Experts of a small language model.
Size: 17 layers, width 128.
Experts: 32 ReGLU neurons an expert, 6 picks a token.
Training: a variant of SOAP for the experts, 458M tokens, 3461 steps.
Below are experts of layer 5 (counted from 0) of a mixture-of-experts language model. Rows are named router (the router's row for the expert), gate (a neuron's input weights, with its number), up (a neuron's input weights, with its number) and show model dimensions 0-127. Each number is 50 + 12 x the weight over its row's rms, rounded and kept within 0 to 99.
Before each expert's rows: "gets" lists some tokens that make up at least twice as much of what it gets as of all text. This comes from a sample of Wikipedia text that the model never trained on. Tokens count by the router's weight.

# expert 184
gets: " was", " is", " also", " were", " be", "ly"
router:51 58 50 36 53 32 38 48 79 28 30 86 40 51 52 46 47 55 84 59 48 60 45 62 47 47 45 54 40 53 55 57 62 59 46 41 68 23 53 51 48 49 50 55 47 48 38 66 47 48 62 57 53 44 52 51 54 49 46 49 48 46 29 59 30 76 58 54 40 15 44 46 55 43 46 61 45 58 50 62 43 49 48 33 53 39 55 89 34 55 48 49 49 43 45 52 64 44 70 37 47 26 49 60 67 38 62 57 33 37 56 63 50 23 62 55 62 60 31 46 33 50 47 61 49 58 45 55
gate0:58 26 42 37 43 52 67 51 51 40 58 74 48 53 43 72 43 58 66 61 60 52 42 74 58 52 57 49 30 63 46 55 61 74 45 56 56 17 38 30 38 74 42 46 50 44 47 61 47 74 60 53 38 55 51 55 57 48 44 50 27 75 46 65 52 73 45 47 62 41 32 57 40 52 47 53 53 49 55 72 47 43 66 51 62 44 45 64 29 36 46 53 35 38 36 61 31 39 43 47 70 52 46 34 32 57 42 60 55 42 36 59 46 48 61 59 62 62 41 34 25 55 50 71 37 61 49 45
up0:62 50 60 65 30 66 32 70 54 60 18 50 36 51 57 44 37 55 34 33 62 66 56 36 78 42 57 34 44 50 52 52 50 41 42 48 34 46 70 59 38 44 55 45 53 54 65 48 52 49 29 49 52 59 56 49 66 40 35 54 51 41 54 54 63 29 38 28 39 46 53 49 50 64 51 49 55 34 45 23 69 52 44 48 66 66 46 44 40 53 44 57 66 54 53 48 47 31 42 46 66 27 53 73 64 47 59 44 47 48 46 54 34 66 39 65 35 69 50 63 84 46 58 40 50 28 59 49
gate1:72 57 50 44 50 60 46 60 49 66 29 63 51 51 46 35 44 62 49 60 46 39 35 61 71 65 68 48 53 50 37 55 67 67 58 20 72 26 65 32 40 62 62 37 42 53 35 56 43 62 53 59 37 53 62 65 45 49 39 61 58 26 56 74 39 37 47 38 41 48 43 72 65 39 70 53 31 46 52 57 48 50 34 48 40 50 52 77 25 65 36 57 70 33 29 54 44 45 53 56 70 53 36 67 37 48 49 36 51 47 44 44 52 59 48 52 66 43 46 48 38 26 44 52 42 53 54 51
up1:51 29 60 48 37 46 47 47 72 33 69 41 68 48 48 69 60 47 55 55 46 60 48 47 49 34 63 48 32 49 62 55 30 44 47 66 34 65 47 60 57 35 58 51 44 63 51 34 49 41 45 48 54 50 37 35 47 54 70 32 49 70 21 47 54 82 53 56 40 66 70 47 53 60 34 48 45 62 52 45 33 49 63 53 62 55 43 37 77 48 46 41 46 73 61 42 63 46 42 42 29 46 66 31 40 47 66 55 34 48 76 68 46 27 59 47 37 55 54 40 54 70 62 57 58 51 61 32
gate2:56 53 29 34 74 61 42 35 74 70 29 51 40 46 51 39 57 38 49 52 79 67 57 45 36 56 49 70 54 31 52 38 36 57 45 49 61 43 70 77 50 52 66 56 50 77 47 49 51 54 41 46 31 49 38 48 50 56 49 54 49 60 48 51 54 50 38 75 29 38 44 32 48 28 50 59 41 41 49 57 57 43 53 22 50 54 40 40 50 31 57 58 46 53 53 50 41 52 50 45 53 66 49 57 42 41 30 56 29 28 29 60 45 20 73 43 53 40 62 41 48 49 58 50 60 30 54 60
up2:41 49 65 54 44 45 57 77 42 30 62 41 59 47 64 74 43 57 44 50 32 43 50 51 55 57 53 35 28 53 48 57 49 44 49 49 38 52 24 19 49 58 38 54 41 45 45 54 53 54 49 42 66 46 68 53 55 35 52 51 55 50 56 74 35 35 56 20 66 61 58 63 52 64 52 42 57 50 47 52 44 48 47 62 62 45 47 70 39 72 47 26 49 54 42 54 53 46 48 34 53 46 46 37 50 60 60 35 76 72 60 45 59 75 39 49 59 93 30 66 63 51 48 56 40 58 50 40
gate3:50 25 43 83 50 66 50 65 81 37 40 51 43 50 55 37 46 44 55 44 72 59 73 62 57 65 46 50 48 35 51 53 43 41 40 24 54 45 48 51 36 54 48 34 49 53 60 50 60 53 38 38 51 52 60 60 54 50 30 58 48 48 43 50 50 42 44 68 47 42 40 57 45 46 42 67 51 21 49 48 55 45 47 43 91 59 56 58 69 62 18 53 53 53 71 55 35 45 39 40 71 34 41 51 34 40 59 52 64 57 49 47 43 31 40 40 42 51 44 46 65 41 70 55 45 42 59 75
up3:58 23 53 47 71 62 55 57 51 38 43 21 36 49 53 79 41 44 45 53 50 57 36 50 46 74 35 42 53 58 47 40 70 44 19 62 53 34 40 66 66 48 46 61 33 59 65 53 76 37 44 57 46 49 57 48 50 50 31 85 46 55 76 59 59 39 57 40 43 48 39 26 42 58 65 49 55 49 57 40 36 62 56 38 56 51 44 40 44 46 61 53 40 49 34 50 36 60 51 38 58 57 69 48 25 60 66 51 43 40 42 58 32 58 63 60 28 49 39 42 49 57 49 62 44 41 60 38

# expert 236
gets: "le", "y", "ro", "ure", "ce", "re"
router:54 65 63 70 27 34 53 47 59 47 40 46 49 60 66 52 38 53 56 71 40 61 61 37 59 74 63 65 35 58 57 55 69 53 34 31 62 52 52 57 47 50 38 54 34 42 38 55 27 43 59 45 40 53 42 62 44 43 34 77 52 45 33 50 27 64 31 78 43 43 30 57 59 47 46 50 48 56 55 53 40 58 70 31 57 31 28 56 45 49 34 32 19 34 52 64 49 54 60 55 50 45 33 66 53 48 62 73 53 47 55 48 51 41 35 48 60 48 41 57 58 47 58 61 34 70 60 49
gate0:33 45 49 50 50 43 48 41 51 56 52 45 51 58 65 68 25 44 51 50 50 65 50 47 61 69 46 56 47 75 70 54 52 51 65 45 72 52 44 49 58 50 41 26 68 64 39 46 40 67 52 32 44 55 54 39 46 69 46 45 53 50 19 45 51 45 54 51 51 57 41 47 38 57 65 74 48 77 69 50 63 28 47 37 65 35 49 65 49 52 46 28 43 59 48 70 63 56 47 48 70 57 17 42 29 44 44 78 54 39 38 54 38 38 37 49 49 60 34 57 57 59 50 44 26 70 57 40
up0:49 42 47 33 53 49 47 76 45 57 74 61 44 35 36 51 71 45 46 63 50 51 48 47 52 38 65 21 51 42 43 41 61 63 23 46 50 46 48 40 55 52 61 81 56 66 38 45 57 48 52 53 48 32 42 41 72 70 56 76 60 47 46 69 49 44 59 55 53 54 44 59 48 59 40 63 69 41 60 36 49 45 45 67 53 57 52 66 47 28 60 51 61 63 49 22 36 67 32 47 47 59 43 48 64 56 54 35 51 37 60 62 59 49 43 54 79 59 49 62 31 44 32 26 39 35 31 50
gate1:56 71 59 74 51 32 36 50 61 44 42 65 62 49 61 40 46 44 63 46 51 71 58 21 60 76 59 47 58 43 55 51 78 56 44 32 56 70 67 71 74 50 51 29 40 63 38 61 54 43 50 52 39 51 53 38 59 45 55 57 52 42 60 48 36 51 50 50 51 45 38 38 67 43 37 69 44 47 59 56 55 41 66 41 80 37 29 47 48 53 35 49 40 42 47 54 43 56 44 38 28 44 31 61 73 33 53 63 58 52 58 37 41 49 29 54 57 39 53 50 57 20 35 49 38 66 53 51
up1:53 71 60 46 54 70 41 51 58 61 40 58 50 47 62 35 46 40 57 25 62 50 38 29 47 61 68 34 67 45 52 61 99 49 56 47 58 45 52 79 45 33 53 51 43 52 37 48 57 41 18 29 42 26 52 58 56 39 56 48 45 49 38 72 28 46 40 54 37 67 56 52 68 37 55 61 55 53 48 61 52 41 70 43 67 58 29 50 59 54 55 49 47 48 55 36 45 44 53 60 49 38 44 61 63 54 76 55 51 52 45 48 38 31 46 43 64 41 45 56 59 36 57 53 35 45 55 38
gate2:64 56 52 65 19 43 62 42 41 48 51 52 46 50 61 46 53 44 66 58 47 39 68 57 59 60 83 64 54 42 30 46 59 55 53 57 48 42 56 44 37 56 40 39 53 42 41 50 16 62 57 33 64 85 49 70 48 50 44 59 65 55 55 70 42 53 61 66 54 29 44 60 54 39 44 40 44 51 63 68 16 65 34 46 42 41 52 34 32 53 39 42 22 38 74 49 49 53 62 40 41 31 54 63 42 52 49 48 56 58 54 38 52 54 60 39 64 67 57 46 37 42 51 54 43 40 55 65
up2:57 50 52 66 30 43 69 45 27 40 50 37 51 53 68 33 76 52 74 71 45 41 63 48 55 56 77 50 65 47 29 41 32 58 64 37 47 47 49 49 40 59 61 36 44 40 34 53 45 54 44 44 53 79 52 61 43 46 41 73 67 45 43 67 27 50 65 60 43 24 42 52 59 43 37 28 52 39 80 65 46 54 53 43 33 59 53 33 44 46 59 52 14 36 67 53 34 52 44 42 68 52 49 58 61 53 47 49 41 54 42 39 58 46 60 50 54 53 54 62 49 41 51 60 58 55 48 56
gate3:52 46 53 63 38 58 48 46 39 39 57 53 36 70 44 77 50 45 65 46 50 67 78 45 51 33 77 40 40 57 53 77 44 29 40 17 37 55 58 45 53 55 67 43 61 58 53 47 49 42 57 40 31 37 33 39 47 62 50 67 49 67 61 49 36 51 58 51 43 50 38 40 45 58 43 47 64 67 61 35 32 55 50 48 42 27 63 65 32 57 62 62 29 51 40 60 64 31 58 49 53 62 57 65 38 52 71 51 44 53 58 42 33 28 45 47 51 40 36 62 30 56 52 67 33 40 54 48
up3:68 23 27 55 73 51 66 46 59 31 36 58 46 50 50 57 54 43 54 56 47 49 45 61 31 36 67 39 38 57 52 56 60 23 50 60 50 31 52 57 49 47 18 64 51 40 56 70 71 67 38 50 35 41 60 58 57 50 65 68 41 48 49 44 27 43 50 59 45 59 47 55 57 51 49 31 50 53 46 49 31 51 45 42 31 32 64 42 74 68 31 57 55 51 54 48 38 33 49 43 55 65 69 35 44 49 69 54 43 30 41 63 58 54 43 48 69 43 57 52 47 56 53 42 41 53 40 14

# expert 68
gets: "8", "9", "7", "6", "–", "5"
router:75 80 58 57 53 43 57 44 62 38 57 58 42 51 59 56 43 28 73 54 48 44 41 68 52 60 52 54 45 40 45 49 40 54 43 33 46 31 57 71 54 46 38 46 30 50 43 44 53 48 59 33 29 43 60 52 44 57 49 78 57 61 33 45 59 65 44 66 65 34 53 75 75 45 47 58 27 49 54 53 43 49 75 45 66 56 43 57 43 44 52 42 37 47 56 52 72 37 70 53 53 21 40 63 44 43 54 48 12 45 41 53 57 44 55 64 66 55 49 54 33 35 54 45 35 55 43 67
gate0:62 64 47 55 63 50 47 56 56 47 67 50 43 36 65 48 49 58 47 51 21 53 48 40 65 56 44 39 72 40 27 52 52 37 41 45 55 47 41 49 42 41 49 52 56 45 40 55 39 28 57 50 06 57 32 50 57 33 45 71 59 56 39 74 91 44 51 67 51 31 69 47 72 48 45 77 61 58 43 52 47 54 36 43 50 48 43 51 41 42 51 57 19 53 48 53 54 57 54 49 68 43 53 64 38 52 39 59 39 36 51 53 59 37 48 48 63 52 55 38 59 67 68 37 44 46 72 56
up0:39 34 51 39 32 49 54 50 44 57 32 53 59 61 36 54 46 51 49 47 73 50 51 57 22 50 50 55 26 64 71 57 54 56 60 62 50 60 65 41 57 66 57 49 54 60 69 50 66 68 50 48 84 46 72 55 44 65 54 41 37 43 50 29 13 56 47 30 42 71 37 50 23 57 49 25 44 44 57 45 56 50 56 51 52 50 57 48 63 63 40 40 78 51 47 43 39 51 41 45 39 65 50 27 49 48 60 52 67 70 47 49 49 55 43 49 34 45 42 61 39 32 35 65 56 53 38 39
gate1:78 56 70 30 61 30 50 48 57 37 49 63 49 77 56 47 48 68 61 58 17 64 46 43 31 51 48 53 64 61 71 56 44 66 45 56 65 24 43 44 27 53 37 65 44 51 44 42 42 51 49 55 41 29 66 56 28 47 61 45 60 51 47 49 50 52 32 41 55 44 47 34 40 40 62 49 51 57 39 52 53 62 57 48 50 45 39 37 46 60 60 36 47 40 46 61 47 72 69 50 55 61 33 42 54 34 79 65 23 34 45 69 41 46 45 50 42 64 58 45 27 60 66 46 53 45 41 42
up1:53 58 61 38 62 31 57 38 39 57 45 68 50 50 48 57 45 51 52 47 61 75 50 59 44 57 55 44 74 71 67 46 51 88 36 60 56 35 50 36 32 53 40 63 27 45 42 41 39 50 58 46 56 46 46 53 33 40 62 45 48 65 49 38 43 56 45 30 70 62 42 44 44 36 49 45 55 57 45 52 37 43 75 41 28 36 35 43 28 57 49 57 62 14 52 58 32 62 64 45 59 61 47 46 58 37 65 63 33 56 47 57 47 51 47 27 24 70 53 52 63 63 58 59 53 39 41 53
gate2:54 54 44 34 41 31 58 48 74 61 58 59 58 65 36 39 58 58 50 48 44 48 76 55 30 31 42 49 43 60 37 32 35 37 44 49 35 72 29 40 57 39 39 48 49 41 33 55 54 46 70 75 30 48 55 55 47 38 49 68 45 50 51 49 66 65 48 66 58 46 51 51 41 69 69 65 42 51 23 67 60 61 51 40 60 39 48 60 65 36 15 47 34 53 56 47 63 57 51 60 77 62 64 40 40 49 59 26 54 50 44 60 62 52 32 49 46 53 55 46 53 52 46 51 56 52 77 36
up2:42 38 44 59 60 80 52 54 28 38 47 38 45 52 61 61 40 40 38 43 58 47 16 47 54 62 58 62 52 47 69 68 70 62 42 47 66 29 65 60 45 53 64 55 58 57 69 45 62 46 32 31 58 54 53 45 59 54 56 41 58 48 56 54 35 34 55 41 32 64 39 48 63 39 44 38 69 51 73 30 39 45 57 75 43 56 68 30 34 60 70 44 56 49 54 56 35 42 41 40 27 47 37 53 56 54 45 75 45 54 57 29 42 62 54 57 51 48 40 53 58 44 42 48 50 35 20 61
gate3:45 47 53 53 68 49 46 37 56 54 46 43 34 70 58 60 47 54 56 44 70 48 44 57 59 44 27 58 47 39 39 65 35 36 74 35 40 22 56 39 43 58 68 65 37 54 51 66 64 78 75 48 32 60 49 55 35 53 36 70 41 54 37 45 60 49 67 69 44 33 46 50 50 44 39 44 42 48 61 47 61 42 43 40 47 69 31 71 50 52 51 35 42 53 48 36 83 37 65 53 48 31 37 64 47 47 43 52 46 44 44 64 62 50 32 54 78 25 50 55 47 37 63 46 56 41 42 56
up3:49 63 43 35 33 73 61 56 62 47 58 55 60 47 42 48 51 53 31 47 48 50 56 40 46 54 55 49 49 65 59 42 74 64 57 64 66 73 51 60 65 67 61 29 59 31 49 20 24 51 35 49 81 36 58 47 55 42 53 30 59 43 54 43 49 52 33 40 61 73 37 53 31 64 54 49 51 63 54 30 55 48 38 45 39 33 66 36 44 49 47 69 69 38 60 47 19 52 36 43 54 58 69 31 48 47 45 44 56 47 50 34 36 49 59 41 38 39 49 33 42 67 53 63 53 55 61 45

# expert 12
gets: "ate", "ge", "chool", "ational", " University", "ague"
router:58 71 66 52 53 44 49 53 73 50 33 55 35 57 71 53 45 46 50 56 42 59 52 46 42 61 60 63 35 47 55 42 56 53 63 42 45 35 49 49 51 58 37 53 60 37 51 40 52 66 56 49 50 69 41 31 66 60 39 66 49 37 40 42 30 65 67 54 42 41 26 54 64 34 70 25 45 58 56 60 56 67 71 46 44 45 38 40 51 38 36 40 49 56 50 40 45 51 60 58 45 24 41 76 66 59 55 77 22 41 70 58 56 28 46 59 66 49 39 44 30 48 63 24 35 61 47 51
gate0:60 54 74 56 40 75 26 60 56 45 50 44 13 49 34 58 52 37 28 75 58 56 28 53 49 49 66 49 59 68 49 63 53 39 48 45 33 24 52 59 68 45 49 47 60 49 32 47 39 45 50 55 50 42 43 50 41 57 67 62 48 45 41 47 74 58 36 59 41 38 40 53 46 35 60 47 32 53 62 77 47 47 49 40 40 55 39 55 35 60 73 37 68 75 41 65 40 49 51 56 62 55 43 68 54 44 51 39 52 39 58 49 59 47 65 46 75 34 55 52 49 50 55 34 53 38 49 71
up0:50 49 63 47 50 70 54 53 49 35 53 52 35 44 36 59 52 46 37 57 57 36 52 66 63 48 66 62 54 66 37 73 71 30 53 41 50 40 39 53 47 43 41 35 47 55 30 55 33 50 46 54 59 49 20 50 50 53 51 49 64 42 39 50 64 81 55 50 56 34 39 53 51 37 40 70 25 35 64 46 39 51 42 47 20 43 30 68 56 44 60 52 64 57 65 46 40 52 72 43 53 50 78 63 60 43 51 59 48 62 70 30 52 66 62 43 69 40 35 79 37 53 55 34 51 46 46 59
gate1:62 32 49 42 41 36 36 70 71 45 43 59 70 45 60 83 52 48 48 51 55 44 43 33 47 59 59 75 63 62 62 62 46 58 43 50 32 52 48 38 43 39 58 41 59 47 26 45 62 67 44 45 39 63 49 45 52 55 46 47 43 59 57 53 60 52 56 63 48 37 43 65 56 56 62 46 38 46 60 47 61 36 66 53 51 31 34 57 54 41 38 54 36 42 53 13 68 53 69 24 49 31 28 55 66 67 56 39 49 57 31 62 82 48 46 36 54 32 57 47 51 66 30 58 51 37 51 42
up1:68 56 49 33 61 38 49 89 63 34 51 61 54 31 57 71 51 77 56 70 57 60 44 50 49 65 53 59 52 57 67 46 51 75 40 39 51 42 49 48 50 61 53 47 73 47 54 49 50 69 42 44 49 52 49 47 41 45 37 53 39 39 40 53 48 43 56 56 51 34 56 39 58 49 50 20 39 31 61 44 53 29 52 51 72 44 40 57 50 43 36 57 55 46 41 33 52 56 54 25 35 52 24 57 41 74 26 53 42 58 35 48 66 49 51 44 76 39 52 42 36 67 35 52 58 60 27 55
gate2:60 60 73 40 70 40 52 37 40 57 30 51 48 35 64 59 50 40 57 54 61 34 65 46 51 50 41 59 42 64 45 46 53 67 41 41 53 40 73 40 64 51 56 50 73 62 58 46 53 74 64 47 42 60 47 45 50 60 32 63 66 35 28 38 30 57 61 61 44 46 32 29 40 47 57 51 63 37 64 50 53 71 66 48 44 48 49 38 67 35 72 43 37 41 49 36 39 50 40 66 59 54 41 42 71 54 55 50 28 41 69 47 47 43 51 34 36 50 66 56 25 35 38 33 31 67 43 36
up2:68 51 61 60 46 46 63 51 33 49 37 49 27 35 60 57 56 51 56 42 52 49 63 42 66 50 55 57 40 41 58 43 29 28 53 48 37 49 61 60 35 42 53 38 74 58 48 62 54 68 51 53 61 63 25 45 47 52 51 57 64 38 25 52 44 65 68 65 52 62 38 46 55 61 30 33 39 07 53 62 53 57 57 50 58 31 53 45 58 44 74 64 28 36 58 45 47 40 41 57 68 63 53 43 63 39 51 56 54 56 38 64 40 42 67 55 44 34 48 53 43 37 47 32 68 67 36 70
gate3:53 71 46 50 25 43 65 49 26 26 52 59 56 66 58 66 59 69 50 57 38 47 66 49 67 49 62 64 55 59 43 54 54 87 49 51 29 31 49 55 55 53 62 39 42 31 53 40 66 61 67 41 41 66 54 30 68 35 55 52 57 38 57 47 44 48 57 43 63 38 53 45 44 58 41 58 36 57 49 42 42 52 58 51 60 52 63 28 50 28 54 46 46 76 31 59 47 52 36 60 25 36 45 61 44 46 50 63 47 60 65 64 43 46 41 31 26 50 41 36 32 44 58 54 50 42 29 64
up3:43 56 61 55 47 44 51 52 49 30 60 40 58 69 54 41 54 62 74 73 43 52 54 55 80 38 42 43 41 54 39 50 64 61 54 56 49 42 51 60 45 76 60 54 61 36 59 59 63 58 60 40 52 25 28 56 57 44 58 59 41 58 47 54 38 45 45 57 51 75 50 43 45 57 37 61 55 35 21 29 54 33 47 35 41 48 55 58 39 38 66 40 43 41 28 46 43 46 45 55 55 34 53 41 72 43 47 43 63 38 49 49 18 32 56 64 66 47 37 43 83 53 44 54 53 56 64 20

# expert 52
gets: " ", "+", " —", "_", "–"
router:42 59 64 46 38 57 40 54 54 57 25 72 43 66 54 39 59 58 57 72 30 49 48 63 57 56 61 56 41 38 58 41 38 48 26 45 47 29 57 69 58 27 56 52 53 58 31 44 41 32 59 51 52 48 57 45 54 59 27 65 74 51 40 58 46 51 60 55 62 24 42 65 60 28 53 34 51 61 24 65 50 47 63 36 63 42 48 51 41 51 50 39 53 27 40 47 64 52 63 65 34 40 50 58 48 30 67 58 29 45 52 51 58 50 39 51 59 59 28 56 39 55 82 50 42 68 51 61
gate0:50 36 63 43 59 50 50 53 51 49 39 58 48 47 60 32 45 48 40 59 52 63 44 44 50 52 33 52 46 59 69 41 47 38 45 58 51 64 62 93 45 43 51 46 46 58 48 56 53 62 44 38 37 69 18 42 65 62 40 63 49 45 62 61 63 53 36 36 42 50 50 66 46 48 66 58 52 44 40 43 63 47 37 32 45 42 49 50 44 64 60 27 60 29 60 49 38 75 24 34 26 44 40 73 31 63 65 55 63 53 38 68 40 53 44 37 48 43 22 64 58 58 38 62 36 70 40 55
up0:48 42 40 48 54 50 44 47 71 50 40 70 41 50 55 30 53 46 33 39 51 44 34 50 53 59 40 30 51 63 67 39 47 39 56 58 45 54 82 86 50 49 36 47 47 56 22 59 52 49 53 43 35 74 11 36 55 53 23 88 46 52 53 60 63 54 38 49 45 54 44 55 61 54 61 55 39 42 41 58 54 46 40 39 46 43 54 51 53 62 64 39 58 37 56 37 28 69 36 48 41 50 38 54 32 68 60 57 61 54 39 60 56 52 43 33 55 49 29 57 45 43 55 49 47 66 45 65
gate1:46 56 73 58 60 47 34 52 51 62 61 61 49 72 43 49 45 74 62 70 57 61 46 51 36 52 51 69 66 36 68 37 28 50 62 54 51 38 43 48 53 36 44 51 39 46 32 46 50 72 43 46 37 62 55 48 52 56 53 56 59 47 52 42 40 40 43 79 64 52 60 56 48 38 52 57 26 41 65 55 16 52 30 64 72 28 39 42 47 55 37 45 52 57 50 54 55 55 46 37 65 44 62 47 42 60 30 39 49 46 32 69 53 69 33 47 63 44 32 69 53 71 53 55 47 75 56 25
up1:59 54 34 35 59 43 69 30 42 30 44 30 62 35 47 39 47 27 30 42 41 35 49 36 72 45 52 44 29 52 34 66 64 55 46 42 52 64 34 50 51 62 49 52 58 49 64 55 49 32 54 59 55 40 52 52 40 49 44 46 33 55 43 43 62 62 64 27 59 43 44 30 44 58 48 44 62 60 41 51 80 62 57 48 42 61 70 47 66 45 57 43 61 37 44 49 41 47 71 55 47 54 25 52 70 53 68 61 53 52 81 38 42 36 77 61 46 56 73 41 45 45 41 28 55 41 54 63
gate2:51 42 93 49 57 47 51 27 56 47 45 64 57 34 46 55 48 65 56 54 31 39 71 40 48 46 66 39 38 46 23 47 39 72 43 57 45 32 54 60 63 40 46 46 45 43 66 39 50 41 45 52 44 17 64 59 65 56 33 47 60 43 43 52 49 64 68 60 63 52 41 57 35 36 44 49 47 46 25 47 30 45 60 50 63 62 62 27 57 71 45 52 50 59 56 70 59 49 54 53 43 43 41 58 76 58 34 53 32 46 57 56 42 50 56 48 46 52 64 37 74 42 49 42 62 53 27 34
up2:60 58 67 74 44 35 76 42 50 37 53 39 41 50 41 69 30 70 61 59 53 66 62 63 47 42 60 35 55 41 32 36 29 62 48 83 58 48 41 49 57 35 20 63 41 52 36 60 43 47 51 59 55 25 65 53 56 47 46 62 44 30 57 66 48 58 47 65 66 61 61 52 56 54 59 47 43 65 38 64 41 41 63 43 63 59 69 45 50 56 43 52 32 51 62 58 59 46 47 55 50 50 32 42 58 51 24 52 40 56 48 68 51 47 53 41 44 67 56 25 47 37 46 58 56 64 28 27
gate3:53 74 54 65 43 54 57 44 48 56 29 47 59 29 72 53 54 54 44 60 38 42 44 33 51 75 48 60 36 37 42 54 73 34 50 41 46 41 49 61 33 38 52 53 63 54 70 55 40 32 52 38 36 40 40 45 50 51 60 51 53 48 45 45 40 57 79 57 57 51 63 52 52 37 73 64 46 39 30 51 54 44 32 55 45 29 41 52 71 49 42 52 39 58 57 24 56 56 44 57 67 29 63 66 54 38 43 75 56 78 65 34 55 39 42 40 56 31 41 58 45 43 50 42 61 65 36 76
up3:58 35 45 29 65 31 55 58 47 54 75 47 41 51 33 43 48 51 63 37 81 60 50 52 52 36 54 34 65 87 53 36 28 48 72 61 61 49 48 35 55 52 43 49 52 47 41 49 59 48 55 44 43 62 57 52 47 42 38 47 42 49 69 62 71 46 15 38 49 46 44 41 55 61 23 31 46 50 52 54 37 53 71 50 50 65 41 42 37 47 64 43 48 41 49 78 49 44 55 42 35 72 45 33 39 57 56 39 47 30 48 51 56 55 76 57 52 59 54 51 54 55 28 65 48 43 59 33

# expert 80
gets: " was", " is", " be", " are", " were", " not"
router:49 50 52 40 52 39 35 33 64 29 34 78 41 58 63 36 53 43 71 55 55 57 56 64 62 63 45 50 33 44 50 52 50 43 53 53 66 33 60 51 40 51 58 65 56 46 38 67 43 47 53 58 42 58 68 44 79 41 42 35 55 52 28 42 27 67 60 56 52 30 56 51 69 54 44 53 43 60 37 58 48 64 40 48 55 37 43 74 39 54 29 52 34 40 39 48 50 61 62 37 53 25 50 60 56 33 56 65 36 24 63 66 66 35 52 77 47 50 32 47 37 43 72 42 55 50 57 62
gate0:69 44 50 53 47 25 53 45 48 56 56 66 68 38 51 45 43 29 49 37 37 52 48 43 50 25 38 34 48 50 61 62 60 43 57 31 71 62 56 35 16 54 40 56 51 35 48 59 57 41 46 62 65 55 50 43 65 44 37 40 52 66 52 62 13 39 53 72 63 62 69 71 41 61 79 54 53 49 60 59 51 58 49 44 40 26 59 66 50 54 44 59 46 35 56 52 50 47 36 47 26 46 52 43 42 64 69 59 75 57 61 69 58 63 41 44 52 50 40 52 53 59 44 48 57 46 61 32
up0:45 57 43 44 45 73 55 49 61 43 40 35 46 56 42 48 69 62 47 66 50 56 37 50 63 48 44 57 33 67 40 38 20 63 52 60 31 59 54 76 82 54 53 51 60 67 44 53 62 52 38 49 42 40 45 65 55 47 63 65 49 44 45 55 66 44 39 46 49 39 58 41 63 55 11 28 62 62 41 40 56 50 56 37 59 55 47 48 57 20 53 49 58 61 19 57 64 33 53 23 53 60 57 39 66 39 45 42 47 46 41 31 42 40 52 49 47 60 61 51 40 35 63 47 57 36 27 49
gate1:20 40 47 38 37 41 41 53 71 73 45 74 61 60 61 63 43 33 61 68 69 69 46 47 27 50 48 41 45 49 34 48 55 49 42 46 38 47 49 50 38 47 61 52 73 43 46 35 37 45 58 47 47 55 45 32 62 45 36 66 49 51 30 38 51 41 33 74 61 44 43 59 55 58 30 41 51 41 33 68 52 53 57 40 45 40 65 49 53 57 56 61 51 67 59 52 39 52 52 50 32 37 57 59 47 33 80 67 42 43 55 69 62 51 16 49 33 38 46 45 40 40 50 64 56 52 26 56
up1:58 66 54 69 52 68 48 58 07 44 41 36 24 54 41 52 52 70 45 26 35 35 51 41 64 49 48 42 45 65 59 49 31 69 67 59 79 50 60 55 54 57 38 52 38 64 48 71 60 62 51 52 54 27 53 60 46 62 61 49 44 58 56 64 43 60 52 43 41 63 58 41 52 59 62 46 53 66 58 36 42 39 32 55 44 57 37 60 44 43 40 45 50 46 45 56 52 56 40 46 53 75 41 67 60 52 19 40 71 61 41 40 49 39 67 42 58 68 51 60 52 55 57 17 49 48 52 40
gate2:56 16 41 45 36 48 55 58 40 60 42 60 53 59 64 18 29 42 51 50 53 51 52 48 34 43 53 57 56 34 38 51 57 45 48 60 63 28 72 48 41 64 54 69 51 62 46 56 43 35 24 69 36 60 33 41 58 55 48 34 50 57 47 62 56 42 72 56 42 38 59 42 78 52 64 33 56 61 61 62 47 76 53 56 63 48 57 59 50 43 52 49 34 34 40 55 48 20 72 65 70 56 42 45 24 41 45 74 51 51 46 67 51 57 56 50 45 50 58 45 36 48 57 47 64 55 54 32
up2:47 42 51 57 39 45 46 45 57 57 34 35 40 57 26 69 71 30 35 46 45 39 44 52 44 47 57 50 45 52 47 38 48 34 69 64 46 43 40 38 46 72 61 44 55 53 40 40 59 48 71 50 62 53 46 47 68 80 50 66 60 45 29 32 62 54 53 48 37 52 47 60 57 49 41 29 52 52 31 43 57 46 66 76 43 73 47 54 53 53 58 66 57 99 44 45 72 60 69 50 45 39 48 61 49 46 56 38 51 53 55 48 58 37 34 57 39 46 59 76 50 33 54 45 61 61 49 28
gate3:45 61 63 42 61 45 38 54 76 20 49 66 50 74 55 43 42 49 54 36 46 48 59 45 73 57 70 54 44 65 35 43 44 34 54 25 40 72 51 36 76 70 58 47 36 46 58 65 52 37 22 44 37 65 60 59 44 59 40 42 47 48 68 48 36 42 72 51 57 49 62 36 33 51 45 43 43 66 38 64 59 50 44 53 64 64 36 67 57 50 24 42 51 53 43 35 70 29 40 53 44 33 52 60 34 34 50 45 64 43 59 52 59 51 46 47 49 56 58 51 56 65 57 43 48 24 52 56
up3:24 45 33 34 39 57 59 46 41 61 44 49 53 37 39 55 46 56 53 42 47 54 38 63 23 33 40 40 50 52 59 44 56 46 58 59 46 37 48 71 38 49 40 58 66 44 46 60 49 46 67 48 39 58 40 44 51 51 51 88 44 42 58 32 28 48 48 47 54 46 54 74 57 38 65 51 65 49 51 58 48 43 61 57 45 38 69 36 44 28 76 59 59 55 34 63 55 54 44 17 29 81 46 30 35 66 57 52 43 50 42 49 36 51 36 62 31 53 42 44 45 47 52 68 31 55 72 51